{"d_model": 512, "n_experts": 32, "balance_loss": 0.00315, "init_std_router": 0.0396, "lr": 0.0019, "beta1": 0.95}
Below are experts of layer 4 (counted from 0) of a mixture-of-experts language model. Rows are named down (a neuron's output weights, with its number) and show model dimensions 256-511. Each number is 500 + 50 x the weight over its row's rms, rounded and kept within 0 to 999. Numbers have three digits each.
Before each expert's rows: a language model's description of what the expert responds to. This comes from a sample of Wikipedia text that the model never trained on.

# expert 10
It responds to: Name-start capital pieces. Capitalized opening pieces of foreign names such as Al, El, Ka, Bo; also infobox dashes before Municipality or Arrondissement.
down0:479540492593461518455588566551510492552430484534504456489500491500508629401514518531469464482444535537596460597481453558571530473565528495513528661446343519490467556493514568485575467598485440517561437555419408500603473485525564552594503515538558489519466511537582503559441551388523497575525418566535547576475480478474519439509528469527509582400556522472383533494494487483461458508503498487422549431524484478507515537436522520474456499448519389479570548551594447500430483577528476420413517571445528539453498473435536494443430524497482467520477585643553575465539466471500505505494429518479465401530507505565551470536446462442555433472458477407513509527528449530441418528486423545586506467452587522534542558497498530444481474488438485620520593512459549508464533446536490
down1:431621608524492500467425544475482471468559518555479460500483528439481479430453489472408501550468542478469507509451526422496617413512521560508468555565458359480486447501460579489450503638463454542512550460523489525496533605470517512462492501523453500525404487474537493479477539472505519492512518449461461506551454488470459566539523513527619510436571484475468466457526551528572481508575434513510571576426533504520566520474489537608510492470569545519494429450388502505561515494548488535481475477520551564443511473526492484440491533467485476512513466377483547551560459419602543521517392440488495512536395463506490534597419484490522439522484487610545563521397473530492516528465401543504508576528484566491445488502439459501482555447525445426524538416454487555482477573516493
down2:521525458504451499511523549468459516547472536470514532570520538531525593521573534517462468480373487488437543454481392489469471610468530476489470610564439415465524646474516578410503367526421541515546430520450492456457614512475531500502516494509530390549556549505482392456487435598363567541499538438510547490428403576548500548431464451516474497514521521497525540422477517419501525441568483505561467432476471443509505485512508379477429560532502621516476496535562450386534602492471480532451484448521515469493491468507542582510467548456451493490526522390515414456513492583391486588534428525505454450449476485458397479513393540519460541461524559512473532559499470535541553527517467556522412558473565508558540509500522533511556438489503478504468441463472422407455587520461503
down3:465528508371454407553507521492438639575476511562504498459420541489464498510466494531529512439496526521566344466485474508503555489478496542686555425452509444484507543478578464503495468505583486490576619517462565527429534484497433581462558395651445478579500590459532464605445473473548495542503509490481489416485574496458506519510479523472464477506508444491395499504582562441509499484535587538478486568514560447457403536417556587494498484469477439559453575493548446583562519578544461443436477466514519536501527506500481463416454431409503490450457579504399451513482473491475454611521497505509473515560478440496503527506418531488574434541466524551504524503483546561410547535514513488479496492513502539495595554537562520504454419500526575397478508534476489521461495453521510
down4:473493506458497545544479450480434543544590550549463376549515501467510472554467478478480500526516421570497530538494450458450456560404531515473461549502561489469478511479529423511467578405468457585438448544521513472411561421495537487470534516525470484504589577499561507428458531517508497399483438478480524509557513531507551526565521500513504514466463505443530510534481524413463449537577484542436528549492481446596455612522494401430536499626506480535578463487520597677558493486482529388505517516476460547496533490509474515484565520583549483532523512573485444535508556461592493422423587472451492517503434519472526557488467533495483420485609547456460467481476495481518556583425477479460492536584556489539468529514496428535558552538537401490563428501510497477544432563563518
down5:413612482478563476511509511513456494503434530549436470424557497531489490502469523476491566432430515404534500470461411502458526452518484473454472545468515443491477535574479478459490463441454462522493569645481500536542486452447558549467529549529461513529457490510504532482550532542559514560457487559458458511466531499453501484476529478574425479618529562538602513434451481505534543492565500428499519578511461495497463469521513478396591476503510480487519486528474439483479539480511560608452505441491574492527480505516526477461516483511510411563477575581459487540545567531364508554533571526489438559453490573570505524391501519507526511578489496572541494511513554475464499531530451479464627517487441486491463554532555517411426409503527504406503474480451562438527459543524607
down6:514609516487449453492492477422493462526538496459483525376583543466501442525442506582510504538437457487484518485470511473439488486469478558552431534560538521517530472509546497438535450389450475476545391516477494541433599555430531536439511537568456429491555518421424443555535537588521559489485485517545521402526459509460443510482542491597413545448477476428532412496534490494426476485442533495472547547618499531481453515487479507545522568574455538469557515490539551502533472507470441546536381561437502443429475439579470470477530500457477513541543518534556454591466452524580541449479472489540453540534475450524489419559541465479471521544455527499592572449510471466653514458445551485485541524495500520369507506499533488495533543483532438477479466414518587434485532409433481
down7:495538535541552527468429606483460510489550475551544457498470410481443462465428495514565555527424540502480414539474556500524515522543501506488533431485496512354499490419447492514562487480504489584534486566554466467522515542432557463480494596508575513468545403436544493554440363560394482519524505448519601474427399528417536459484462565598473565467556597492476597559496436507477509391450509408428591422489516391490536516505467558637474553404532445433459429464459536484528466453473410573433491413448522461523510547518441530422505502488611522567578575456513562469487512426525559463426470528461470510498521442550434527474510386500541489558530522514566508478425546528486485541552509565499577554411596526441437457434539473443480455526421431516531580546505493458484591451566547
down8:525527566461431583504542586526489583496547548490515416504578436522520510446485509452565485519528521489579639563400454528385441469551522532505537475584514509586471461443553538492456455424596443536434535534481468479570519488482478527539478532423483498522432570556490488472482408461495470481462504435500432436554521454409506525472525469510423498460538489539419429576363480521525521572374584468370576435476528618559447507498510546513454439501510492436455462554447481482610454593543486597512500509406558481496547408506522340502466517476435504513403464519554487510516492526551481526550482569521521522449481519535495429490513408490472472722535522403496489469543464489486440506475555489542479405598528553453476431546484507543499511567476433443511534545581460462517419471564513
down9:515527556524438480621563469540456568619466463564474530558474502464548501518556495574539555407484475377569472552478544502592543450484528495591542505516436564539529490573494466409514479579567429511413478405545453516518468394592488493611531540442552653566476472520490545491528486468466547414520510464484363503573439482462397471451571498572518461542474456564589549466561512496526540467474554557540554520446458578564548468564430543484531525514387478493434519423455577490527499568443519498548480495439445502478428443501512476480570511437540488474523517553518436508543546493529443555505537487542461420494547557456502396452497557476574455505476495575570437551518465428487600480464476494488505566484552488540552417503508439522561547656509520450469477533450502416472552569473515
down10:492511491449500528384562517443490556529483499523449409581423464431553462526453489551454562568483556614560496477536515510443480458358472516561510424445490515586637503466545572565531549575489455471464553472486548565544474506462572501489485383452590471518581511486512436545479583482475427422541465465550475577510488437520523564513528507525505457482582422530582497465512446535565520460493425514564407496554470540457483460455497528466445516462488546481483495531492566574516421561547513455533494481476426486562456489502500592499527481435503535538514416519448541467482432450516506519552512421509383565540574594507533528473546512526547467495409393512410569482501565526532501505474549545360474491571426485402438541405613481448453403463436415529427463559561476405528451485529479
down11:447511550570515409470512477438420516539546427562506466433435391479482609479422408503561512513573501473551558496456497536517533442452500434449477525488528479512472519492458463538547514469587565467518506480427469503554496490493443492496524526445573443464512491566536498486490538500492456499377484568520476443442464464470500425549503498466486575466563536466494595597497441532552490490437449506447425446535497487417515491562569506394600506527545535463495451523481488383402527546393474573466538645571517518411542468494473572571548560531506549513567463486551522500558523517449477562450571449575575434545511571592389524413468524549481509481613612541525522504506590465463480560538482473571474487463553551513569500518470520447484433513500496501423538478530519548590530588462608
down12:527513448496504536518496469538450488554533554555450430422510508469571556423546542525517486507507562528438480528460400450567451587453432548512421603641466541570508425409515542439566499541501472508539508450577429563439588482543477465469529466498473545382419542447480531508485432427494484480453558481515462434435509501549437511431468482425507498492411516509414612379429449519455569488573513586445526657542585457478489433443353571490513409456525484480453451502550447416542428528549575457506497551504447521429510434528546432431535528511491521562409503546565557495429472455447507415404535523521529483508524521474364580636532573491479490627505560543547512444497504518521468483456580532543522498424502554522530452519536444559485485526545551491437550552460480566541468545469495
down13:423455532517466425530471428548475488415488486554543559524490506425471436433529549449588498458428439566514523513504493588389496448486559515502542573488430516466546564477521525479500481577481542521470515521383570389441551578391531458507560572541470435463437438462513491566505490477514554611552518475513463585491603508511486586558393474557494658510450443458526494504594503506565500546500508452451578531570426479602405466509427492469475495530453531567487570453497486547533433528432467489481535465528514586514446514543474418537634500385434470463377542602514520463532528532514534487506469486488463432402433563426468641400570589504413474450536483543467513526471530504511464517446451410539646460529549555479527454535499548476549480475522464444462472410483443560430445492546438
down14:580548484484493470538471457561432500458527483496426566517519462465548467515554464501514463466504509553480441469475472567466539434515456387637483457439509484508530621525522540449526535491426479527471509465528472511440417555514536535501543526464554486496513504492519461524443559468483432563434479442554521440586511584541530416485416467437527515463366523513471446552499490377471439488420509429521442509463608475462558501440614549531402513531505557499466513517403457557508478454507487514512506470521395556530482462454494567475506444501621517548435432516509476496486495668457458564528575446577498523495543482545549569523509523459506397568429482623462567505498547438515465440436446471451532424541534475507542507543491491474515557545515459442473456484505501433428519572444513
down15:528540517555464484476512458539532571530554490446495452580427545465576453466473502537507527528512593550474591449525599444478459473479584524458451482480542527451422463583434413476569531502513542529422471518464393580515482448538550517592474521516509445525543540438497500519438525513558466463533545548449537599516482518547552524500521524459532461502507437492532486517554405577446421530573478459528452537495578462535541521576456584560511440405464456523518509504476531583465537449499442530454563505537496488449552551526571590449563420581535565475502493518492461463462431507342568550482463613369419489505457537464489476440459465605424525537489558431584495528479423511490520564513563616494444524492528465520474497473468593489463508564546453454552541516487463485491523421655546
down16:481522426467524500460518524544514587567486409416454504489458531517404415407506342481524525510507450526547517437503557553545570531450495413498443448591474526404523504536543407554528467575469523542438490512513528495461497550495475510510437546434716462482462482479493475499449528442498533493440529435488509480583467537539453526540460555462425440511485483513516570562499505468533516428585445480553378582517438469565557513513417468513429411566458424522493519514496455493518496494434508525572479466384489516521502565464523550423509510404546503516429463491426482540411508635457515502471513483563512451516467436534499452494447581439552506556468576497527500494480544502532515545606559499542566525554463447513526528469544562511506428492554544513442486438451502559536502549487471
down17:522589503570398604582502541572553516450477472511525465527511468513525450475574497398432513431512569571473481550518517468469482526426515566510432542536519507615588525443484540512495447505503559481535468493467587409530430476511532554579582562466505492354546519487419413492516536556476455360504528435531475431540447496572439577438482399492595579504415461495590528428396557485583556559559485463517560493505454488494437514414489557496489490518441520464489500493566551572484495477469431439588515448522496504546477590563516485532552486524571476454451525551548557395483507354589548516452551433540565498485511556491461492479521494460477561520446473541518482445494524493609495498523536552522517525563536579504499518394490430484517432448476490522511437453451604461413465486569455
down18:470568499531419540440455458452484415492480471516492556417585537514459524487535500497506471558490509465532500528545430578431537503485471485498574526437500439464580496504479422402510507496515399564508617521462468509475455568521412412583465464458468500450508525471511493471507514425525450513564491443631531583389498659435479468503493588513530453518542584507522599520444459528501519453538504511493529530463582575459438561535410530437466492483474474493654531512507570548529561484542538403534498526543510501387468484516456585491422496561415544464558450470434503393498524569452442483515513438481492496584476498439535492533552558453496502556514560463560515482535521545538449557541538559422433519545460436571479563466525559513528528503416360527540482514475549471483549491564532
down19:524493473508548464516426456580376458622579590457531609480581552443451443435481548463529588430499565593510539486580592659432520478500533502512494434449471550522469472537526529461466509528489504515466461452408484505526520495542487451548574429444435599481548451514547524440551550491469530530488451488561434459549547562562549495528461472502440411481478496547498556507514475478494575544548479519476503461501520523543510451516478497556561535563463429505552550555497545580502501529575481499457486575510529422481564479501470536582373628494510480483531528448457502499369503552571592494492526479441461406452476513513510551530485501471484533585410483456612502483558507445466532366437454472525580596536499413602511504550495390458506507481444533529528566467574496564493572443461509
down20:521548529561522455464591602449511407582501577524546495514504404420446466583495528514505476435578530569415538520504445450543542463502522539481404522489471540514499452500539505489576508538528515500482591565501490512429586396393500485523541426454465506561559516430513409596445560448441515476486541449480510540576516559505479471425512471414425448443493512496551589478443509474463477476522635462487457497525469551521519534535575488471458416510505518553551579606514451464480470553539532472538537454523472482448531579579474509561569525397622412511540561511434516574394426482467527463483461464508473489488469613446423549500448543472440608459489510445451591554516478464505456469530417512446491521586474492466578552426468518507437418479429471460561501459434502535469500500504496
down21:576497467455449541466526523464509514518485433477487472486493525434626549524471462540452484425452555544492462523552551442564479464489549499483414514482406505507502504449485541503448507543509429627457459579476502539458490549407579426522482538388588543472470533479605524554507542576499495430525573514566438490473463528557560398555517516483552454385504569470498469594440406509500501528543521538451525555480488464561426569510443463478552485501478513517548552462522557485496511448554475506514440575507474511519479490390499417494394491483591435453534492525526492578495564513528550559576549516562507592441515470484411493546484558528504533565453498458470531477547447527513513498416509469536500499449543439479473477446499533570483559489473534502516358476523518495450496452542494
down22:489497508500501512383511457535478362468478561548451581582467488514496479445534549516517481467487550469481551456651487476456496471556461508472487575547393463492535568427428454547420494489531597466495442498492616466551513501477473429462474496487510446528535470599588454487482425444528508487553566494479546529467461517459507572501531517480462622516511527520511472539517518495434558448440557516468472573577548470535480480519437553538540428456507450342574531459583477449501515539451473539544530454479479579544386550541557482483454572453515512529556483554447506491412464561494448470492546587445523495388400473563533458517490551511482498499623514337570551541541481442535557488507457502621478567542505485606513531576491561510551470508519535397494494516452502483536427489484490
down23:486485508501498442542617423521445480485516489477456539452523456489500492482506497473470449514510429497583466565513500499503576502464482450499468527478490473539513436513503469496537559493473521482558431466482518530541478501510573557481473479574516506604536542492508508468508569455479520415426461556583525517489566545581544391500453486466533464491486488581405445436576493507511384512425495491515589487435529539495497483462494417580501493496475545503523537507439560506481566460476464536454541482556471510527520609527451500619526471433379514517572543475594414467469549502480480452461482525489532459545601472397538463566446475522567609528488454534483513542601540576449482488487478585477487511564456558522494593507512602441484607478438513550464476434523607391566563502468476
down24:607456476432482454495577571405561469500564449387415511475530545449516450567462526567563524550462502498418471454411564436486532523564513487485396510503473484447546534562548439566459437500493495487486521563518537505516446492463448516532545512484431494517506481418487454583540491577482390526460538501538423592499462568597518567440509448417546575516462533484499524563426533545545536474459483541481553517395477511512533492528513547526467523534401443517571411503517496428461519556459445480478500495497501511466571384451514493388528450556483535451509432493518408540440506459531493498493522474497490563443607479441573403455504558450520476485447580504528393533534584576483503487543555577478521572513607453501486438530493540457474526526475438508407528520425486545514461459567550
down25:411530473433549505426560404495448521583479558522523606495534497489457431449510432485443492517546425527460565502461503521510521403579458462511387450510407495489520497435490482583469554473488420471421486433526512498508515555583414513519501451500526491450504474469527571551543553547507482504508575443447544478478546453503408518474541572498466537488546499501484506431581457553478541632545458544512475443482531470530484503491582504464508554517587454551468563473516480477473544555489555441485588567523508520533437568546465548540481529600482480516539526497489547493473423604560506439548393436442501530520532435511544478603490583471466463484467476480528552504506553447534575502473502472513513464454497514458557478543480456433467460474460487506531501438516525581515479492630488
down26:543507495503553590509520494464481529410460396458478511481558539532541397551460445586356412542500474504493504515596535547556540447556578485439580466460536499491506514460503467589523463530552433478407533467439504453476534424555541502522541505426575547429616491483505503504475512528452558465511484519471502535532526525476429542496579483445525398489404525435523509486583512496455499518444518500469499414452533536497507528571516482502540515402549453497550485557490511464529489510490545411516493515458410452511448449529540456434512516437564601483398497518552529552480518541517459558540511475579557570466464483486459504502560469549469531460500553416430554477536387507518491530455512509496617556524529457605545391471573362513474509495571468540496501428439430507446453554387420
down27:515463507497414510530545458439482530437517580501516528557503469524541581515479627402501627430462481458392517446463427457525616474478409462555491531541504532535541525508529504450483436518618499426443454453557436414495514522524433509575535522638480466481475486453477535481511482575477507418536475501424523596481489532484539570558504553496549501487611474542527460440442519500512440456528517445458489437534566528493471443514419459521463580598495410461520479504487444481520505443541580581472564602481493505503630532474463601502500537551582546580469501509526510410560585410553436572611480416522521466574436468576514549563444514651449549530518505490399535426561482386573491586421463505537460486561512545460526596429428528513490599472477533514548574525465439434568396529488427
down28:500506474504545528549494539517500496479458419540489473453458501438505519526461536531452483548396438524439398543493574484512495528540446500507560438498544520535390485529381415542552488438464510460515435594484518611426523451450527563531418563484507481502545505525443494435433418454415541496607464492475538506477463537372561520533517436517532475551544502566521536510516595547519418433508498500391464565507533533440528505571534545422606564505653474504463451522569490491511468474532436609499543529553499446451399416536437530426537463500500481442490487478448494474509479530575483436500523531379563482503469578546571530466522489616534562404531548526477477431554544463500536459520534510519458456468483551503444487572393534563575548542478468589500551501487452513456506507542504
down29:426462497537494525494535465509495510534539461464587420429509558561424500529477468442514507504482563552526508490517350546507448526436616464604604541516483549512462555496380502524509518438512486464497480512464493408442501501638476500465460364509396509529493493529482517485521486499466458473493500553444511533533561550513569538500518502469444483468449467519540378473587462494493560478512517516591576590632557544510485541427532587381493520533483459563428537454474514436507567504451515532520476542500516404508541477435608572525453497452570421462502533502510418438539563457542426499461498507475494473548496566495523537515513469512528548580463500450614522465502384489497569490531525460470527490500516463479546494491526498585528461535626471483476434504456526465440466527462502
down30:574522467488441476577483515522419415456576521602539450538537514536551492481469436499508422489440507630483498457491552410385455486493467520449535502535525457556612471515425521500472541455494474642496516521555546494536480555497471529476401566500561457460482462520548444496526491515426474459530541596417471532460420505624446417426477482501544448502591511536536532469469627465462421476535552457462543459454462477486543532497489433492476562506499520568534472519435462539475568489541530572504463531454502560465494507483463503503519499548591538457569471534571484513518453468488414490503456547492539494480481492509472458542439556491528465480560585466537479525481509448447419575628441298550438485481486394612470472457457530430596595464534484446494526492473441511507482484459502
down31:507447557601467540538543532430521494469571527506508455410497539455470561464548619503394444529494425543481415492453440469553504489601526450448487496422493430461488378576385560546500505480484449494533520514446561484473583436527471576413537492494540533523591471504466520480542555465546526523588509544412491559484545508479576565472500452469558488468507499496455472527567465465520559509479566442462609521530486555500540553515527526537432539519524485516513502527478475521502518560435475469504443537392443503500542464555459488576523532429540498509401483549510409435500430425569472450440475442526461484563522541460382521493494469488620443460539576544442511448407492457423469517545562593532480429562528508551506485492504539545404489470472474537561435472539585517416405521531519
down32:443429495463464471500499487539513510528538512559485569555463472464540554427503509390476524451605456429563553573530425509479479474533532523533452399459520471598534546493594504502458455525537495549550446520532505630434551420559528595426509478562509450525487611452528486505378485454515462512467488544485534487510424641622566558405440462512545424534530486522493440497479525482463426577500593511469523491449499431527498469517550519518495464569447519592537522541559475536515482398447462504516500516441477485523464463426524474482399403550416486474581448417378578477451543542393535540536541523487508533501399480518541565462523519513442513549512553622523459494370527558493521536477470497554520481468451479557498477403494463381522493477466434511452534525573490493470456511469503
down33:446436469479482476471540557521487461440575461563479651452573424460447514561539541559509427512490473480449456542487405454470514560453422547457469475562548495439549597480463453448439522403514506490439442499528456551471545639503579511463419452535512540441539482481503432454498525524548460398640463486587496509514330537490457557533534505452516516516525440534562569548403528559516537546537465543417373524550400481405485605536510437562442563476474472531487441490557476496411532477448376439488512542469482457529494436528536478562448515560508559491552527439511494506510511478542524434526546486539572447522557460499460450474528555528470595529500457484547536500535539512500551431383426473489498494518438470533427537525476489536440546464441591512510420404540542580508441510560422
down34:536475531440504508483564504401460529453504542544505381501529498479502490510526461545475509434530568436456504474484487472487509481459475506518499488596565528473505450560393397464472471425470521489451554562549400395487472474436614441566499490557524507483497451523570468379470569510490492475458441502462475524632477511476465470548499547573447564525547460525528485514449374518422532450584547582575512622459439520596417393480562441528500494549480510569484529561467546489484526534548479370494483475496485553526483445486536527541516518513510458560553602545490461479506575528471508494510503574555463520569459503534547569497362561524402443425484575589471473573454511424499545537501616449457338450523480561497544426574502381477493467498426558535462573607486422514522472480570445
down35:544531475542468494499464474446549509474451517461447526474503464454509469473527432504538499511430416575678527470531575491486442565450399553452605460502458533497583466549473487468509493505530478495464457491460563399489490524489478423530467419442501473497479506563437577395500530487446537543500521540456612584466520529489506551508603493386498508540507470465419517582496437547526409527478511439551492459488441523473491559517458512439606535568482364501480470398478477596501524430496548420446447468471514525482487527492533527449549424490420434528545416527492660524398544513502514547557496478483387439560527466427471465487473536483558468465442447530502424402475499559505458441523488545433535445553464430540479549485539611433432538423538512459383569463556571475453534440474455
down36:449408362556594547405506544537463491476519515458498411510405416494604381470485481518583439546468405487533528498507495488559495486455442447519451506457382530527437487497478537471462489504493473535508490506478538512501573469465465580487500443467449554358530493512473476607530511498441574469528566574444464489453493574539525509499533494462668553538480540508581634439449540495498468566484463539521439542464601452504437556575489440503485475438586490493489625503423433485552520438552444523474507528495550517544596614556471522520525534524469397361539569374508552536511595468496509486539534413537532570526570580530520550536418505516611452564514479484456502488522474433533421522439490541500547451516551429454486463514527432429510518514566478454390450507509498547450543438505495
down37:516521475599573509427595424564529614491534494552565447554522535423377563467503509554497486537549517473474542572567574596531492452446477553490481564588493489488502526561397462488432512498482462572424554444491557512485536588481498483495505542522505492534618501409541444460516556589467549493429453511495506445453493484537390520564434557555450496507586472490403631446441486455500482387410494529495499541578488538490585480518551479572510560467507539470507565476484574489479447484464466487546621553515527491517434460529549534511427554489432377444491521508518527539501520499519527432554415490476451414457476588367432471461562522440474405463528495472512434451626479512487473468490537403429444465492512463590464535475581552472508468492507456530440477457453424468463508406488490
down38:500586517493484549530476459562534367438471469479429535537472479478453550555610463501399560462529484560398571427535547430506536537468491562535507508577451438535518486511485536500489554513534477512452502477523527447551489500544411564524493552455484393597455406520528587553460454494360510433527525454531487489442449546512558442521542505540492468511380532500548522571495542441455462528628491508571539435470517499518544498542546476546545481598445556511539519481548493514463397580553464442542486478500532495476500570609480539381434544541432454423421573461492564490519518465477563436482524402487489461534511498451494486542498582530556498406555484543567466465508455482468547455449549475492382526495477443452434507483501534527552480543474513566432527525471499475443479559443479
down39:577434447533442499487486517548528544590533517537484496478553409439504497403488535498549490461482507545499519523495473489509495397561533449560427384538452547591449499510468395420395508482522481621470453511511534546489544435533580530480530542525575493512480478451494506595498424582542641437461481464432507459478552568482494397423520576464552383536549491410437519512540475548550462583446521561537464610566444484530498437554517440523481456534521566508452417414518472473462514479556495542473542512414525503519440518529480528438430479546484478486617493546488483503476489570531547503358466633595493540487527442595466503518554473503501535455527575532436539511476453487542483462513444509518583463437494531514620439508458514537566483465516431507539440434528412425457553516540534
down40:559509488491494494528540601549569439522487460479426487401411499499579511424457466517524547407530539485419485509490529478475489459515488553449524530412532494533495482479521501525583463517496452564439490503527526432460483516531462601523513569639601432528552437526472452505503526490470521548428548434545580485431569444460501473563496556458497501474393518470528554414610492423527479440490579509501521459551540564532414517510464501527550528504446489450600561486531429525489462498399561565446470584516461445506456497457549461497531464460394558499450385505521552498564567587532525505541514554468464506472496475437453571497504382568499574461509483527552540415490517474494544501517566526476532410560510452549478453528455594484587511443530364605509514511510568565599466476504515
down41:533530496574547518400478506476487426480523521540479413547514497448424539420452509537572498564454572430483495514402507433520452467524464581525562416482523581475457543427501449530550440534454482511455562505521390479453532564522481561438474581441504508547432559477447506542489500460545484528574459529454527470470509461478487464486539472553569536397558519450592520518517490514496584579530467498574570524486410540487532472541437572574490522424425543444480455390504411467549510603520466457526446533463474458415559488468494553537445503532582516498492511563454481488537534423477488477457452522572536451500425478526478583412559593514459496512530505529481482463639498590513559603400548579551491516589443517514512590495517487368486486389586524546512456555546557493544515436523561
down42:515504568632506573456480426449515433504505422516485492445443526578569586480491459540540490537461490432581514530490570508422508570508447533530531556450504533496542478482569553584516571550485475495469544576534498528516549402543477510501588508500476444485566586531503523486538519523496629359523548490538518505530410496509466469502493576562473453537487431506530511434486564442505440541379460484474448470494521510450451431459537554450480512556522498505488441542531551567575539469418518493572552523462588471466455471487488472526502484543556461516579501503478544553469479534507463446553502500437533459503548513568535479498501488455511456531468463597346627629490595455505568496521437529446525384495524509509431503470541497528558509450491511534394571493539449555493561517464425
down43:406506437490431549512528568466435466521491550422409457448459495522559422450511473541545558585546478400473374489500572447503476486539471452519495507497513467485505401377504515516523471540444475636576424575507472530642552460576480542448429565568501519521534495455505514555495451429534554415512428524476464439517513478510506487515475474555404505359518446496517507543450583532447522533568520449605585472480530501482451541585561481531494519432401564370477577477526456529494554475653425512462547495458557579562521436459501520560465450479483572543437497486440521454546521498479432502494548490529525515546533585442553488527472397535574460469489537567460506531632467478442516397539499539594475523406558493472569439474473547487509514465536515514539470553464486469646484574427472
down44:510469431506529493550472365549571507577447530536578524617563530537545485419435441466561440463442406476545470481553606518492480548545496443540545491454407561561478520511470614591509531484506528519461481402473511579489504556506597463417501543590394482444347605427486511484557516539497519561505440536618542404421444501422590454578412541514477541559422512559455448480568434537515552467490444508526574470501493508527473482544512495553501487465476532453525501529526537473500478472552421492483504492470466545541508538435510505521436536498448524500500458408597512429548480515527475499470442510448580436536423531519548531436424571489502554483508449438582501498465475453467490474413388395545447580500467514517488512603501455511484519505502495446491535486484434424407492469464462
down45:491425503477520486541532439418484434595485489503546493457530582540513521458622468506442443577510418422496577539480506477496489457476543535576448495389536509439464430536410619478497505530549526563464418545434522439445321538391422493491630460526548535526455536484481620525582494420502577576547437406439535508431396526460517484493451525484513530509426554469562550458454528581487577408546462521501486552600418427449490521430536595567566512432560448450514585499313585563487503481574516472532584499574535523417465527519547556482488573472530542484496479497496511523564491472584512478475472476428491529471448439522480427594506527520518478503433425570533484492489528506516436539501515483455546496490529488557556485483514596581585555527549560441477499481548524537503432464501539
down46:540510519510446527427492504504453519465453531481591554463517435364472521518467528470465494466515491446528572511498455510531464480637521530479543464514574557531467493503501561463497432543502559588505437500564472580553432487519398479504364507448533539498482476538417625455511516495458474507502516457492485577449458490510517564528548543468567511454490449477527500429472481519580503536498445481506482478431477512402575538429469433470544417539538462471532480503549653434475496516547416480446503527448536468513411463521542631458530523488522429490534503463577396588430452607503530535510462495413477408545542449478505586524513424463464468444552599540489420500406387485479454445412443541533501630527554554535533466517450425527478597482452617529422484406494456558567469554584521
down47:498438556500403432439505446578551562433564503548541535493457425500509566575459565467462477462443476447413470367480415481451518609429546495528485537589575481446388572617459483447534495526550474583508577509468446529526439466433499479480501540563539407558505508547566481470599485449479533483501501409513602525424494500476517487457495506514539543528520433480537575454507502554503520499490420521543513452481605488528551463536567584570478444487482525522536399495507498571506611562498584510510552578505560440574541526518456508484504452484580530603461451593455448479450590538425402431383385574520480461523522529536472437487548595516547529518585572519557499523510506518496534516446389545466562484484528528409548542571502529467552462573422559549491465415499479494482521453588604
down48:528548469529498521491520609556510638527437484495510548520518459524601420504525475459469492491559446454554565524508490455502497542577468511520535509426516440376550486508497546424502519448556502495445519630480528369461493541538439520529439481442429541574422435481481577464475495473451541460544589464437528444547339464500559460503573422465475503532530549402453461584394537467502488388556498493510534577559538538538498548541559515474532506474488484512555568464445396518513462502522594524592597496494471435468563523551519583517538492679551480500510455437500506482486553553548469481540506502550518450429586525466526534489480450483484511570555463487506499541421497449441478482479475475500494434431492483500529531501527453477503582534612445516392538469464449504554501335434532
down49:532473594436542475470452458497483425519537524459607495570542514522481546520426583578574489537490420458514401480444483566479489500490486465547497447584488480439591514481538469519419485480418489618487581434493479541469469494580428522550563484484480518538517442545466360507521566482494417539461532549468502475536439508516487547504484488556468560467607509479459577517487477421498421434560532476562439501435542514506522537507595468497594621494556478382494443460467632502585543552484446539468379492475409497454488553576521487357495529498532556473566476401442540518521522558556504396545474486589585470499455603526463377497506545461480514468474552506478543471572495482491472539430548455475554476501432531534421530541503583440445505476524494446432604507397439506464580515469597
down50:500637538564561542466454534480531497545517440516436435508477517534561558519527553528522442570522502463501500495507412479520473531513434582491594565457515554387506462548440505411422537532501493530489529551548468531517430531498443506409512478540500424434419483449472499541415431568523492486474522525525566463545348453492530505475447553451432438456540461540505506536523451476470490421553369512502435515530436458461466562488396464464490458477549521466435499512546456436545485410552461497475515487499516483421589410443443521517551579557426513458590495557544569409569523465461474464512539589461557532452566456528499468504538477531433468464513464527580524540499449478539589489408497504445461517484596439533499549551495526397466581566472470535648429540588502435430550513541486
down51:541553518565523428471470535542403554535424422517577484432461495443527516457568502423460438555527510522592497520452469430550554432593442462501423582479544452474406508532576546435538441409553481476506490507560498447604567432538508448553491480498463499545401466451513507495507480501502546562510507464551460495573479473453492521487419402501473493542485567475466501504590543481621584508435574503543540463487524547564527505426590499616468478443524420484479518451385518384562482571490518467514526462477497412510482590554515442443503511523488483568550459531508469505508468527389600504477538520408474438470345534421450439561503484502426469596529487432605475422479478457499525417526467423523398512522583499477484464415498543499450458496570437607516477594535503414495515541540412
down52:412482522521494575440518521487518496471539454429510444492561490434528545506510435568467548511438463416485527571457477479394505470479557555499565488475567447562516475417514450521512578564495562423562468545541497491433512469560506568508522483558467412489510372487509412550617464520508517511537528549413559522465433553402522527473578470501434438542512499536626521556502557471550432609496494462468525411566457510422496483545502531499483547489462456511457490478446354398395487478481447568470432437484551550463485530489596557508524458515505493523462494556543516536511439415490452421536523454424461462515481569491421530449464499578500444413447484428539513545471548553468483500568494396461515571472586551562571473448454513472464500544484511431449551540408500498377563470548436
down53:531534501544481536460456511639518461448478651532450513463568490445565585584452571501547410491522479522526510453413542542458453520382475431424539419568534483524561546482514450582567540452503542471500553453511468461442483426567429436549489545532484428411497537487467572527531479468508413403507494540575559520513501537485417457574557599550426552440547409466495537562475456575561386454567501582542439497481574548473515490492497537479540566452593562478546575524514519600526644493471515439488443562550541531535538506578487475552455515527473524519530534499448466527543481398464447492517509515520473482500555468544515507434576479569445572495499527516536445529439487544391540561463506434514464346570412415493479480454514615502517532516517551437550518444500488596531469448617484
down54:400501446447484526476432515463494480478566552530610383501570590612466451494539446460592454506491432561456522439560507538452545446465475506566411498537523509479436550496560562489470567516429479489548481468434508493515482576460518478488566543442575564506462438558441457508593429442514536457538429400480536502422549605537480512537566559522542432527496590455491538479407442551527541426402520594503435365521555529521496506447326423525551546502523560578508496451503432538562524532541470505520538536547457449506438472442438537601442445445506514547495509467424412433454553422444412504499417446457504553499493511453461465521498427502405497423409506522487467521504495508616490463476577547508483510476500433497644474492512559520489555508515557442550586470577436474491531489489532